Experts of a small language model: 734M tokens.
Below are experts of layer 3 (counted from 0) of a mixture-of-experts language model. Rows are named router (the router's row for the expert), up (a neuron's input weights, with its number) and show model dimensions 0-159. Each number is 128 + 32 x the weight over its row's rms, rounded and kept within 0 to 255. Numbers have three digits each.
After each expert's rows: a language model's description of what the expert responds to; "mostly gets" lists some tokens that are sent to it at least half of the time. This comes from a sample of Wikipedia text that the model never trained on.

# expert 41
router:121118167143076132118162106086103119098086123144170097057085132143103118124120140135116155136169155143125122145054121142146122157121088145166106110150138170115109099197163098129120149110117163139210099139068140159177123147146098117081137174131143136130121119155072172133118197108117145140151107113056141130108108134058115173178182086085123088110191087127152089090141118145063136104152128109140135144159140152108135067117083105097218113145098136162177162115113163210126185104176153
up0:136167178136044115168117136130127080072149105105152102138097142148115131161142142100122112169115185101093173110121104117094119150138109151100138141181174137093129107156118139169092196139101128127170061168059177116154093098125114120086149134126163112164145107130107208176132118089080135145164181149076147114171175131091167142126177143120111101197158063160113155076147095150111138151130123057122196192146106086126096082173158078118136111117103076154082146127114112146117143157143114
up1:083134123183058129094132128111032183076062132133083110119093095145104190138127130171100076100136133128150084146133196134087163135098139169144098108139086118116099148134159136096116169112143126074120124096101107102139142146124114141088120166171120150122117121128166218153131172115139177129173119179133188174127124095102160117095103150049101111102140126191169103128087106142152154115200095143177108134146130160092145101153088118083126111135098137122197117109209108145149102143121096
up2:144128128071139143201114142078098069156125132142136087130099170171164124117189142095189133162099157092122114144137080071158115088114111177144137131145090153093181107118158143108127192145103125165178084128116182161058077116134107089156149119101090132117194141122071152155120139142072156164163115093126163133088100148127044106167117103134071185110150119135123121097204123166138137170116184081176110154153141157155139134150120154167108091177081133170103107139152111118133155090152093
up3:096124125141147160122118129130091180085081217084115055065174141177122140088133141122096091108155127091166109132135084140186154165098104128135124125090182117094142100119072153116173093119139153136122112164132126128132064145129137104113143128138174180076120105140108161092149142109105146196119127045121167129086154143119160118125178096113162141153215133156152102116124112143064077117207116116189168125118197120119167123175105113126131156145125154152121163093183100193167114124107127
up4:134157157121133178151079128126102115152111147108148150114069156162098173117142159141196149157094160143133165177109140152142148108095167174104073139105149165097177072128153141103127076072104091130099122097101133113161128125108089163110204086173129138157139127156159170104136154134068125170148157112147148133138068136141135095102170129102097118101153125115127133118071146131146148088120192136122209173151098158137112049110095096116077067070110126169133159170071104225133129112168090
It responds to: Capital initial letters
mostly gets: "R", " A", " Ra", " U", " E", "A"

# expert 32
router:137130152170131177157161109106114109140126165125090173162091163098116134213111110100144136094200119157140112120150081106138121101155141133151076055043125137209133119187144142123074165159110082135184090120171141134070074099114141114121120113130128124155139132140145182130120154118151115168071154121142149103130111110073144095122175140116116163075138066108152118143140143118077109118071137066186092107106165138162132142114120156134152112114113145181098150129214059051134140160125150
up0:112120109099124166167078183154144104149134151086108207141112143098191149139094113093133230111160134177129135120163125074147170085167092122143127110091063140153135176124106200146103179166127127212174104112113126135097097139088166138140139138115150145171125149137057095118136125151123150121073109084142107129157150068124152108121101153094150088124110155123117152122131081179122127152098083074175073106124129134140051173139107149138197129151111166153110134148146088074159159149171148
up1:107116127119212124092137131146109129148129136136061130135145121116164046180053125075193146199118077097102101148118090136116156091074130121139064153129144155188168172102136092121146171127132126083114086159197108154094137199121157110101083152168146138179199163122124147125127118119114089154117150171150137112132090074123144106135168160135115145154181135084171107161098103103091149163099081066150120190155134122122117142101095172111195135099108159119132124113115125081122105160151156
up2:081153155170148181219132122146113184150082112125118116125126091101091107165155099197147137110122079163112090134175168177118134117118136158100141116136113135191108131177116127158089129135138063082109106163193200143121149148109115118113089099097137085072174122118102140078051159130193097201145132156100138106168129181103162120111131103118175123130129137106141158129091109132127088121108158078130177067097065094096120080108102083145168147104141118159129153129105085112080181114107148
up3:159104147131134156147133143088086131187093106167149103176112179136077160096097063177095163096095136106073137040150124089113123153104161111116137138131118132164151146175136134133149115110179141095158156117178138199093107181154147171151137105112153172089117084123072025103141138125145144106150106102107169145144066189114122170080139192133116147142166120084129173104184129107104048161041134123127162079162125100168149129145110142154173125127129132111152150100155120124142155126142121
up4:104129157135093083115129150083125139073167125175077124139131140151143134100130172017147179104132116139139112097124098118118106114099136105168108122038123139161085103157183143098161119136102148125092122159091138136135052087049147097130175080167171179131150161211118134161162086094088163147082115086132168179121111138146102080118171120150087121122152138077129133125100151169117117137114185082117118133112179124161115166100115161137100178131089166155162152153145115157141086132055107
It responds to: Name and word middles
mostly gets: "on", "in", "man", "iv", "un", "min"

# expert 18
router:172168128139143099118088106077139040150111166123102068134168140182095126113101096134139144113150154150108118106126099107080118110107127131133154118094164086173147164089121124064078103110136124138044125111106077115128100123126143153112139139115164119125115119105121136168124107169206153121137123135176157118143130116155112201179059141123148140168201141146092154113106139107150103152089077128097034121089115111170099082119134118172140113151124151127121168139210189145181166188159063
up0:072087164177096068167138093081127088116165146118157160069091128151051122104134113109085109105097070161134110150112142137153139134091133125148185150147169166157144164148085091160131135087147127169105179138129124142081113133077081175151182120143136080107123118113119131092102076097200170167095155101160163178156097176098118130099129181168150081148107125138120122178163160108059073133076119170127143096086060091098160126132132156134109132152098146139121145093108136153178186114171151
up1:077122107108175112168103090110069143125106161116139104069172154131124098084126142131095099052085123124135080150152147126149057157080180155145095115127159087175142117137176190098101127156101128109099166142137152132130061080147094117134115148023114146122163161139179136120159100120184130161153181132162081188163122129155153157080107146099087103122132091095129134168145125142112170116102129115171081121214194129163118138181158132135136137158167143162172137139119080104075116103133134
up2:104114090215106089112123076088145125119132107116100103139106119178124082137091133072098101172111099166099114138105128110160135138137138126099123134128153115157186167158125145085115089135178122134161165102123143178123171126101152126127125099140115097089161088149095118178158118110139089089161117113096173100193125128181135185177093136101124118155111182191141104090082055141161094187109161111095145096087136087165150154161091144149160140101164108182096131079183205163202089170151106
up3:149151079145133170088082063160148184181116164095098163111159093109107124168168191161173147162140088180126124104139177111092099136142106136157117110121092102139067146081136137073102129127108160164096076123136110038166145157106108152126126187159072120123092160156138113135163160190120128124123124101109155111162171114133138147125129134152179164076153108211167120113123084111105203109135101120121136145090130106114182163123156110085144079153119165068095175092127165180161136155113090
up4:110137142132155162142116196125145132136149131155108169155080096112070121080088115119139125148139137134151160104115136132178089190133120066112141126136136157151155137142135087059134129120140127203171096125091120166079101116141125192067138096175171080104152080126129105222148114149122143106156094145105145128202155190151105146139119129119099031199110085147135124167116182145096154130105128154129158136148079054165059097109164102100146105135120161140126158100154169101171112171108142
It responds to: Common prepositions
mostly gets: " in", " of", " by", " as", " from", " for"

# expert 34
router:102117087141098123130155132104063073178158152111129086127173074147115139137103166130121114137078123131152105085161143148160139139105082138201100141180154182205161183180118122159068139112119114129107145137073153129093090126117156153151137129151144123146146140110147114131111069138127144126114147110094142111114091181177105157040083110097113122055112146120113118071068116129061143085138126181126071096132129116066181173147120130137136094098164162077121160173113068121140203156157127
up0:111131122159138112142137145170095108129157161080148140115085088129073083133061076183095136104126147119116140116143177115133170144091157194121044126182124076175098127182157144092095118177110195049096123104106129084141118121099136174094129129140194162206112128113128114125193107191091132100152214102039091114100104086135123147075133080129131136118134116133112157089128158151137150108128122138149145105149127123089124148141122109128140109107147118070157160097143134125168204121161147
up1:120144028102098179097126169087051092129111120130163113072105111151149136110133110138055136114091172130145132126128137116092139140108108152140143190132173113160186117138135122126160150152131059059094190113125138154098127130120156124213153161088139117107173130092109154073115096158148148131098175140139129124102113146160169131106177122069095142095121156069080101078082132136160153105119070133157090146135106114117178158170136107109187103162084120124168175107164139084127214139127128
up2:114112117149132133125172110102116117145096134184150129135099133118122115195161116118058076132061101163122153121101117139132129187101169167178140150188090137153146171157053155123165110105129090139114165127066123156137069137045112154130107167063121130152119147093112083115078139157184122204116120072121150156151122219121183159119094130123142164108091174161124102110113140152076119052163092176129130151143116113135177127146129071090149105121107125159104147124101132114101186171173135
up3:129120075170066113124148138081115059186105138126072124091084095085151118105148160156112091144121147110201139106105154170170134126123080082141087186139119144204103134132165090136095088093145114105126162150144079084143039082028168091116126190134099143168147158128136138154144094133192130122112130142183180115111098149111121163109130122115122156067162149157106160101081157146073151116163097173103139139106164149126141140171102143099131085115130119087142183169119134133114148162140164
up4:114142040176133132130114104136068165183182168130081145118126122107116066136072137128090110170172137093160134075161130115192143161108121133171100163144142134138172143101096132137116125111111134052090113133102168175097098136083155157107183114171065123168124075098188153183138090157153159075075178098111150132187121137142117167108134144115156153110101113185130095080080143183119121132155078155115113111106188106122123138167092166137122136161111145066139168138097100147121141154090080
It responds to: Word-initial syllable pieces
mostly gets: "im", "ur", "ra", " Ra", " mo", "tra"

# expert 27
router:178147116152108168147141083078124150122072158145110101106152076139156133186115079140118110165058086122126153126153112101115137066139126149105014067150168081141092090116129173154182134144200132144168123065179105177127143138134163096103111140148115167113183113147165143133197127111148111118136138157102087151141160115136108145178125150151119104167125131112154150114110149124129105064155078165122166150148123177168110105110090137128142140155133133076065131110093115115114123053062058
up0:108083130128122127198131070172105104106111121071085139114157156144154101129149088129097158090124169054136099101081130106096153128123147129154036108055148100182115138069124163112140116124136104126128087109142120141150135142113193117170142121190178211100135111105126173144143153131129177195098128101151119181111090101070107096134113154156135187170146184159143096103138120120129077060156126110110145152075156134084088055106099114107125094171118100154140176099136101140118145096102097
up1:130147122121142187115105105142097119219122193123118127121141174092175111170127098172150080128114120082130098179118145180116134100061158140178116151119179098153144125157126105113145141170138139169131135134178143132110145123151120154119176119074118154149133045179144089128170139114159088068127106093192185089122094148111100062178131131151069168117105112130111156182108117095097093044116182123047171147138110159133117128141067149133122136150134096161147093109112083149136084146144082
up2:135167096075125175130162173045146105095090076081106097112084143169112091117149093128134140158136172128130159148154128171119152123123151154132110123159104101074085123137115150123154170145143157145094161099158164107092101149100151067109135172123128103125152129064160158180108195155098134182128132161085150104142130113119174101130201095120153097188090178148112179155207079143123063114100097105186156130125123108112152073118073094183130135124085125133111116137125122116156179040116105
up3:184167118110093113090136122135098121146128128124073153127118085098209142157122138155155142170137115136088171091130121183144146103140065163161093093178122151149124113127130135102211131122164129080119092087135143185156147174044115093132198107133063133147148146118156177115179112098121091133136125150162087166106107139118105147125129087126070078082176165108148158130131147074091103136134099127159164213065156142146083076152090164161164134159158101091071155158117123137119135145075137
up4:116135081108104172114134123094138163153125088123099141158085135083116169090069122158158176161147127132112212114175131144135143076127186144128060146146124117151122137134088213152146103145158154101113073081092115173101138134099169138123119146156096110166167083133124131207177069123106140112137169197085105169130109063156101163150137137091140102139138163139082134129152066149124163141110083126171140116154079130140172108142093101107206089121096184129107125096101109127092060077142113
It responds to: Table pipes and -ly endings
mostly gets: "|", "ly", "ally", " their", "by", "ty"

# expert 25
router:159163151159112095081168085145085143118146136088140128164125161117122129126156072137089131134160125111092145165103140114114146089094114119192076071139150166122156071119141158119097196132125204121099112118153117152065125084124129165104134125101128115086154136169154206173184110131109165099122140149174103137083105208101152149088181101143117165128132141128219142081118125109140089117051125104207096094092125140165123093159152149149132130151097144113107203104092091074128125092151160
up0:116121138136070116112174133040115137117107136113063191125151135091091062060069094109077127129129131080122145133187115120128176099082125109172140121086145178157129084143098169126150131089194170109147106078129148168124129113110109181166144130165048088070185146153166092171140155086123131111087132099184179175158078099127132150115157097115148135097079166176093162091097154110116105079124148122119173137102127136145094094148128132126137123120125178159105142135143079087175118112125163
up1:110134168124130117125133100141113189160139084101170160149090178135058163196113123188125145192122141099155118125136093102169100132103144087109161143083125162124099122140120147121035164138128091169110125152174145101102122067165129153153143154146118154036101107124162157150082134152117136124144151139170091111096104126150152125088202109165141134121131090161146115131159162071142080080102091205153097121083064067121119154157132109118174123117096134114078157143057121071131131079151164
up2:174167128131127162124164136186105141182158116097140162096158162130051099078105095201115202127102114105110169151189135117125175196084105115173096079168147151112159110126167152147114162141166145082090079105153154131171167125128120136142127126104100155129163095153099141133078146106119157063147168143158050085153112133110101118072099117171171178100082115131160145117132131144185102117109048119181102112138108113099140113103158102163131098124150122121099174153064080109135148085161123
up3:144185221133155127067170097165149139108164080097184132122133129157132176166158092135095138130134106169100095129142154080083165151148122103069154130109150195112116131141150185132118130064144097121164114154146172147114116152152137151071083167125156132089106100147180174122115109161159179101137100166116110124135102193132117103117065161109142163176074166122140160164106156110116093096117133071143138144064121141130144118200166109095070124159098111114119141150202067157139102107119074
up4:115159101143136123110137100134065184112154151072119117143103096100094134169132146229060121122153087145115114117086156159153141118102115152116102106103106112121115105115111157161142193092132164105086136091143109126100085177160143137141145161190164129123141133135097131152181106124151142120098109184176144103114080142106161101135135105113124148071128141138225111133073138059142101111166163109160120117127096133134117151170055247125170153054086123107138172087110073147143122119146161
It responds to: Name endings, demonyms
mostly gets: "man", "ian", "son", "ton", "ell", "land"

# expert 47
router:168185122071141136081119141095068164134118045102094157147114139146119124160129167099143170122119116098140100154126119130168120100101188117154120109123139169204177117172092095143130155140196081140065126100079143107141146128135135099150163100126117125189171140108126116160064145084147127136053105127156099147099107127215150108135108122109140140105099149151129109107131069063091102102185120160136203151144129101074178191128147150160090126137065155156129135113073127124107088131100186
up0:112135113081135146154158169118141133139082116114135167180194153184128130148160177091124136089123127155117130188067136145134101127157152082149138143127164165108149212186096094127099162127161107170147114148065177093121125156124117092096184095090151136230148129138077128139106120151129134138109077115135097132147109154130150066112079132128101167163068105176163110080127086066110047098152157117131162097144145111081088177169136067145089138115100150166108098118113179137138097120097141
up1:162125130073109105127105095126119110107130088111167139133168111169122108147104110072136155094076196062150180175159066164162099057100179072098107143130133167151156162122094115204112151103145110142168079091116167087176144150155130089104140120102146137174178086134143192135104124113131108103115177124132108095125147115132179107137182081137147102151111163133147075116114094030147111109160140161096149184157110124116156163107094105152169079162146156145118150176118160051101114131138148
up2:138177074079165171180171126115090104169103104126143136119147188179100081123198116125167177139214122100095055153124137084125103081123131134116118097147182112168133179134146158122088156113045096139114116112121166143160156152148107122132143109114153150186162095105135177118059109110146190149126135109115163152121089066115216121100175135127134159064075130104143077122140107139158096094112100150174140105137086124140148186171141158121130098139116093162187111105111098115114133130127097
up3:132170084109116148110168135132132119087180081132177155136138123128036071098140128106118086153144044106210091140097115091075101140106137135107131133070111146139125131182085123149117141176122148165116148109107208110137160132131155156156117128123123174157113120127119107140078155105120132151086124169149122127118128185183153153114132162086189189100089135133111130102128138085081153129122133114111177097167108056101131174066112164099098160098139128153144190050171187156142102184125101
up4:169162140117174143112114123123060075137115110081179100110099171079087149185090135096138114132147100155169140120114172132142099164137145113088105183147103149212117091221115124134177107149162156145086162095105157155166152122145113132125127114121062126122133158176095128163097090115132068155116177093166163075107146130225153111117090146113141182124142112140112127153068113058136093105151098115168097148145099109159201121104096095146101139151100118144149183097086128145099148126079151
It responds to: Romance and accented syllables
mostly gets: "lo", "va", "vo", "é", "ja", "ó"

# expert 23
router:108191123120144093135128069109157097149172147168159167115170126167066101150123159126147100108112155154110138066108133162182128111149112100158150105117084079089127119149131162130202103094120114175140120068168155149149169131151119093149128141166139175085160107062134094113127101075143201149136133107118119102164119157163120084124129092116071163082125134123195136176151065134161154170109123144109183095076104118094141073149094116073172170108084086130136135123161152116120212082137081
up0:119123163094126150198123098107135084138126079127152166102162096126173116100174095152091176122115145186129104078194147188170134086166106145155162088120164105112144150141078128149144148176092134134110168175143158154127152161092160218127128091147082146131143102155066075105125168150167097122061170109149101155085043169112167089115135174133112186158166116107152146154185125123095099113145115111109156087107120110063071127063116089172096117136090140116100122121118169125118150137136125
up1:120111107124120151130116094168085107157124161095101096114156229156119065136110083106091162161089178101117147109168104167101141100110106110161158126127130030122152112143203180102145111109126145198179142064191097123140134109108154107110137143150143086105086125104114179110121119114099111188121094131092144170164169112145100103157110113195032135099145129163198142111113102090156111132117146087098164166128206081126148094081132164100136164162119136144137122130167124155126102137143129
up2:131168107141188063155214113113096150107094126122132146088164105153153069104124173150109101123094193169131169061175108095043138125171065159193164093097091132139100150167174056119145099103130077117162186146137136129109129098109146093126088095118167108077125126090112159120189174190100117118109157112144140134118121127125170098159160133154161125106107180113189160152100171164157113106140155148110173081151110110111085119172103111133133159101121097158121147168112169155120122133114167
up3:119151089085154145104139120138134094121123191156120150104196064162088090102168118157085128079136099102068127114125085129071071123102064177106124180145138116150107153131145143150164089090177148084119124190115156109142177168159174124166132169180105127149170149149179152184072152153131065124048116128113173117114042123157129164096136115098093159117083119097163114154115090137160153144168109119112113165105151097152136085119085134116177176159078112115088085147167139140105120109119137
up4:075133130114110145073201088168160119104102103174090163129128129103151127130144171166078098099115176113062152051122144100150090138168112128124121116136120160123127140138137140134191113038116096133096133101103124157182141126113122044112125117102109199144153086149135147124101119141103153108081074179127088110137150093101214101117116141147142116100153121187159130143157132145082122137119169168091143118128097081149127126165187180074138102086105147109122137223100155106164174118093170
It responds to: Line breaks and headings
mostly gets: "\n", "==", " \"", "===", " ==", "===="

# expert 62
router:141180096139150130121152120255116150078127172106132122106125138070156128143107128130130090128057139149117157077103102148108142058123137146186057147178141116095087142172135142128131164124070233119079137151140153171158101067142142143170073115115143130095146121088097123173126110095113130118125143164177140154132117161141122081108126150147156121106074143101163130116073067124085097080164110108119103114145161112155130054206115140127149154148103130128124108126173120059142157125130127
up0:095134101112116143128128136124099143102166114124123137074167165098145100105115161110136089164168083130117132115120125158164151131087154150159121157190104082169133099130127105122187056130105159171113132131172147228153173121218133085115106116121078108160158127119128104142141100069110111160152207149113167136141108103127127101091100113190163139158088110106119123170102098059112090053125128156133151084130101069118126113192050141174141164101124159137094138133061094068134175133106143
up1:087158127122123107104146107166132129120168115156131133103165169090116109154199102079107086122117122163146107136078192122121154166102152215098080155135109135135142117158104185140139152144122111097142146101139203167079086107182118160123086130073152135111075174087145170153122155125117193162134095145147104121139174167160146134101123140191122109164155135136120155150073088065054097123109135076068114135158133166165143038134160111145121176158083082135136123134161149109090164103085088
up2:097140069151114108134136136101170116112176157086182141120129177053093144128148090110167148107147123114199106026125195099174091106116115223153157147152119139113187140125098172137143148165097124129091145146146125206120113079123139144110062155143155148172165123096150124155108145167136138176161127145129118130131160157133107113103141170130145140125091169149126140109086076038067066148186155117085142080177105140166095095139135086108132119118114150128141122175105154096116136091122103
up3:068145120061107109161174101169074179097114105119137140109158147120100089105156162113138116131127141093155063101095107097085199077109139189071129192163119108092127157139088173178109188093120174118130149117143143133117045162151075166139130152177158150142118123079085117135099136122137175059142179156140154145123161132141118086115146140103126173100103113145172083077135105099154115125146132133100079137169155175162138091101100081118135102119059076120128091106126115163140200144140099
up4:136161096132194095190138119123124137115146156084071145110098129112064075146129187185127135102109118090083175109118115108151124107146112156150137210117154139117032099169101162146141071112146148063123056145096103122113082117192148153122124155127133130150114105160170122177124149111135161111151191171109169143176131108098124096124146142104149119123123182127113134114094148117069082086167084124152153108101140139118163112197089092139078126090134126075139170109160134116188189174083132
It responds to: Directions and word endings
mostly gets: "th", "est", "land", "ide", "all", "low"

# expert 5
router:120134132108101090136091121138136120128108017162141153091160108089123125168153084204144153164075107124097174126136162128076122098131143127101091141162144159126133113130125127097085087150139135115244124048126151162139093122138173136187145149177116141106176112167142147139131070086114124132087122150117150127127139101149089110162134081141173162165168119115122131100148151089114087116136058106178164137072116138165096169102143108074142083122128107167096171144200175112156101120073078
up0:110142120128111120186131129095095106158165128185184153105119156087149152148109077177106095155103118159134101111136169115173072156107081147093170212162118101142157123152117089177123085118140132136184128160170163194135147186171170157137096092118139149064118068155143123137060128106147131105108091127150128083131081158095153174110123085122071184170165160077108111164176131092142137156062108136093136137142087152091074090091107084139109200135115097157117138143139111104073109104139126
up1:120131156136118167121084101186198136152152132127166091118128104146083163153160129167092112165128130161119164142093053103097083107151118155126138145180140143103126189162051116148163142129125149140169118153158157140130191105126125067081115119125085072088128137096116107174106101115061095136073103137127128111144167170156119165175142128151085102146112154166119144120156135114118095090187149123144096185072063116141098136169125059098167107188130109179100165155093200134175154164093089
up2:149145136132170127169159141121145156107125091112093151101051150133112179105105216182088145125111103120163175183160147092126072098115140122113095132155132123126139125163149121142140184044133111135144117141103086066080088134091141183109189058126121131109111030206161162122151119125061140078119075118150169102088176115096134161089067097145117133082121124162136122112134120124159110142142180145164100159094140107129105141118167157084132144072110092149092131163161098148122093128149160
up3:107094142138090122152152081152090107121105086125097163101139094047170163152131117091150122122146135163160082106213088109116126161128115183149124102145130129158101106126184127142125186159084098127191120199109113164152141146174180107122114122096095110136099139114136112087111150120108129142171123179141124178095083148069148124142112154096126095162135145128140174131099087090097140212129182190092124136176149150096136193124149207085170115106128121155101068139107101060111080146165169
up4:067202189114107127120077120136140146101129177079174129187157131063125160161144079146172143125119148091119115117127082125099166093144111129127110172092147175143131126132091126081085071136119121003159040113127151187161079168153091115106132108183198136107143113144157086073138108111154127152128064131127085118104089134138110165089108131132128133115156101115143155082158092139168168112088112083173145118159175144165121125128144138103145123148185106124128170166141142110167118120148097
It responds to: Function words in prose
mostly gets: " to", " and", " was", " that", " which", " were"

# expert 28
router:146084116159113152122107141151125138151041128155119107052130101151137152090126152142114106199148123159099162076081126083106138104137135105106113162127183139140128147077142158112137159183119086121092092080209121121139166099123164174080095142112101104127131128156113136131080119168133177124133150119097092170074136255103067102051150105112121147119098089105127153142145078167135082175143126132186104166145077124067095141084159118126158147135136122129142176127185159139157128114135094
up0:134143144108092121101105138155153129094175132093115128096128087175111086118127078132101113133100145181131155206095118116095139085134136160133150133068161109096088084135104075060164148162134089175086154152138099158093108102094189142103139149165145131179122137133131152109095107167156095208183103148128169110135135093181093110132207114138089197155067131145167162142184103086130121145154162131149153165130150103136098193091091108182172095183171128147101109114111136167162151078095101
up1:049124189113159123086126166143132164100089084177132171072119093151094052108153073069077147143191173140119105095085099114120156127081104142123120091093173135150136134131147097120155163156132131144133185082193162134123124137084095138124130117140188140107162154103108130114099165139208120113122054120143131110098114155123142140130180143106146122084141079124147151134092163125108058125175172158142075160125128067154103127059134141147126157126132120157165127145154195131195121169140080
up2:133098180143211153122159083136147174112144137182181126145078145131146102143082157103072116166135121128107134129106109074091083150134123106088122109144101185218110116109117116143111123187153107148135114119186145130167086110177153140132157170112116066064144154174097119140124092100154206104172116139183068114141154113130147102126122118152118161067109164092158176086106144111157101076138097145068099176099107137104073170088184115117153155118129151109156172129080105101096120143179121
up3:097108101135114102160132081086123198163108149170118104112118129157147118124088172131123143107163083076099134168141198122105168050125122109125119176105215184127146139149124162181205133178175097117123092073164163138147105132156149127122165111120154106122144134137108156088073130084090113157161077048165071084131093138133103099156116099135079055141149179178117115160143094106133081163141113150190183150199115091150123131131132116104144120155140125162137154107135149148156120139149082
up4:145159129097090145136208132163139140135119113118165101092142206093148061119146130155112128164125092105181137132141109175076129092117171114130129164136130114119111161119102141104180180117128121179177147172150157116121188150117109086090136104137126087112151160111091101141079203132140148152160081096079146127137122083101129108146101091152111190090097085089141098106155095082118062092106164135146067069174073083132110122085131098118144130168048109110130136142189115151180087198122120
It responds to: Sentence punctuation
mostly gets: " (", ".", " \"", ").", "(", " (19"

# expert 54
router:108231114136117128133161095104130131149163169146132159123181106120097125155142160102142119118094129149127126097120129130178114124142160122148063080146118057111123087140160151165189142129142110188122119073193146132098172119151145069133094158173137207106159120080154117127152140078179155132143126115118078131196154087116154118166159147101073105090115128126198113168124084154145125117116090148122157113113106184126119087122071117058181156129088108099082123156108152082104158074102055
up0:148133136117173127139101085119131164107108128112174132143129098105174131143154158152182202093164107072137094136114081093056145171070085087086129149158167123102096124108104175173125116122150090179158123078082164118129075131091104140121044113135146140122152117117179154135131150099156125090138129121138134103132112167101079163117081125211073159089123151161114133072143187101158155122140107054105121115092159136070147137095145082152129120078118150121119203146147095121045123167159113
up1:099112134078073082100143090057109105178136132077157145105117146101148113159101158132184149129105137120150108120124083126113128155126200067079139091120130123078125079120156161136161155096091142175174089110134135173101064143063137103126162172175246184175131127142102133188137121082127134169142117122123092075180161096108096158116145118104088113165164099164105129104130112111113144159064071105125140162168109149121090095123158123127127176149133103118156178102146137134146065158155112
up2:076119146167115118194134159082122148107141185129150157107148070110093114126169183167115150113125141140189135045118163159125105116160166162101165128080178154132157151168118112120140097166152134120091117142091148134108148092129142230116101157127150122096141106136102119170128028146133146111131210085106103137123136091143170123050128114092127112098174146126144110102083123097070086151100133191159080112070065129132110113124167114144106095150095177120123102052142128134085136121108122
up3:114129152166113131132129109177053126121122088082124123130176158099131159093178121067136070206112081113062139117141146116119080153128149098110144080160164092108104158121164167151112135067078120153162177120188162133112119155125102136126142156119066179078170117107113105071091161133196094113132137180127112174160106167156165107102102185144090151169180099150146142103147175124118131146070072088130130115171085092163147162112105079109136176110121097127101139126147095149113137206110144
up4:100089122120114163158113092173123122123117136109152154136192117126063109105153174069042122146170153162118164135089087134152072080118144092128054170165147100155113179155083171195116107090156153136148113118127169113114106105114174161123127087153056112106112094115114205107143123134222091100133178128134131204155150146111164153086117136140136143131098113127162180139116079202109131148108096160143126123104100122206080135141128123134154084152104110131094103101119117145096178087122132
It responds to: Line breaks and markup
mostly gets: "\n", "|", "==", "===", " ==", "===="

# expert 1
router:111154116074117087117101074130158069148122149166144213130144140190096120124146155107148119179164152143106170074093165135151139073129149109108142131124098099114123177166123171104122170122094127136105089076168198146120140120128126129103133133166117135127178124147132085115133041086186176122138163106121110117159146171190073098117121122125107134099065097126120138167159086148132134165114113121126150107076094119114079113119064112097157142113125122080161155138194180133122184015095105
up0:139124113173164077131108105135119112135177161142140137106073144138128117077115104080120149161115167150134113138147111084093036107088122126187114101126067068105120096169118130139095127141152171155112068082171158142119106118137117056118132154184122120212176193106116112117139080114116103165121101151100126107128145110099096122155119171168117126170152167124142139146037108167171095099120122165164156140096150119115171139108108160164218102110141070103114167114124220120169123157126161
up1:088162141117119117189096083096092135149170125169135160133044111145112091130108205094125083148111108175092112187081156101147075134114187110150164153110129126196176124128156178143097162146156120174096146086120163178162079151109141175125108127176139083119094130160091140130129078072141212106132175159144112099129112216122125135114144165157133102105128145132116121109105141160103128103140083169144068052112124157142118163110066139145155145153135137159176124115117089132080128118131067
up2:186135132129172085166123155212143133131112136189081151090123106151068106131095177185132133193159135114119133102082104108194102151155160152112129117115122182072134148180098124144171153129171143116144148087137182132156116161155122137150164159116063157085165089151134078096117142160160114094138103157136126086139104150079156078088119180134081116096123102146164173095074186121085091095164158124136148106060120074180101114114133107151119107118079111075134139155121184098139190148134113
up3:108152135148103138103165090173125193117190121148135135118153097087172187116140110140136173127105115175151187128149126102133143174142131107145151137150136145114147088174116118158107126098114061078078116090175187105102152170066152065047139107136130173180127105166096118140177135134137075115094077142090121105141081121134108070188107162093127103076184186122126136202152122140089134075141109135143131141160047142124104130179141136102104116055127127067151142139135133126141121101074143
up4:104082134093096111196095111118109144117157147151153112114177089135114143156128121128132121148107098105084099081101139108077101149122191116140183144112133170164097151144111145084127134139168109109113132056141187171119131139169154110105156067176084116120142055152108124116158070094142107133071098098188161146159042207120113139114172166128125020189101137068121136122163151109100091125123090138183097113148119108135110124121132180151148105176141149140137154172124192157106126137124078
It responds to: Line breaks, openers
mostly gets: " \"", " (", "[", "“", "—", "\n"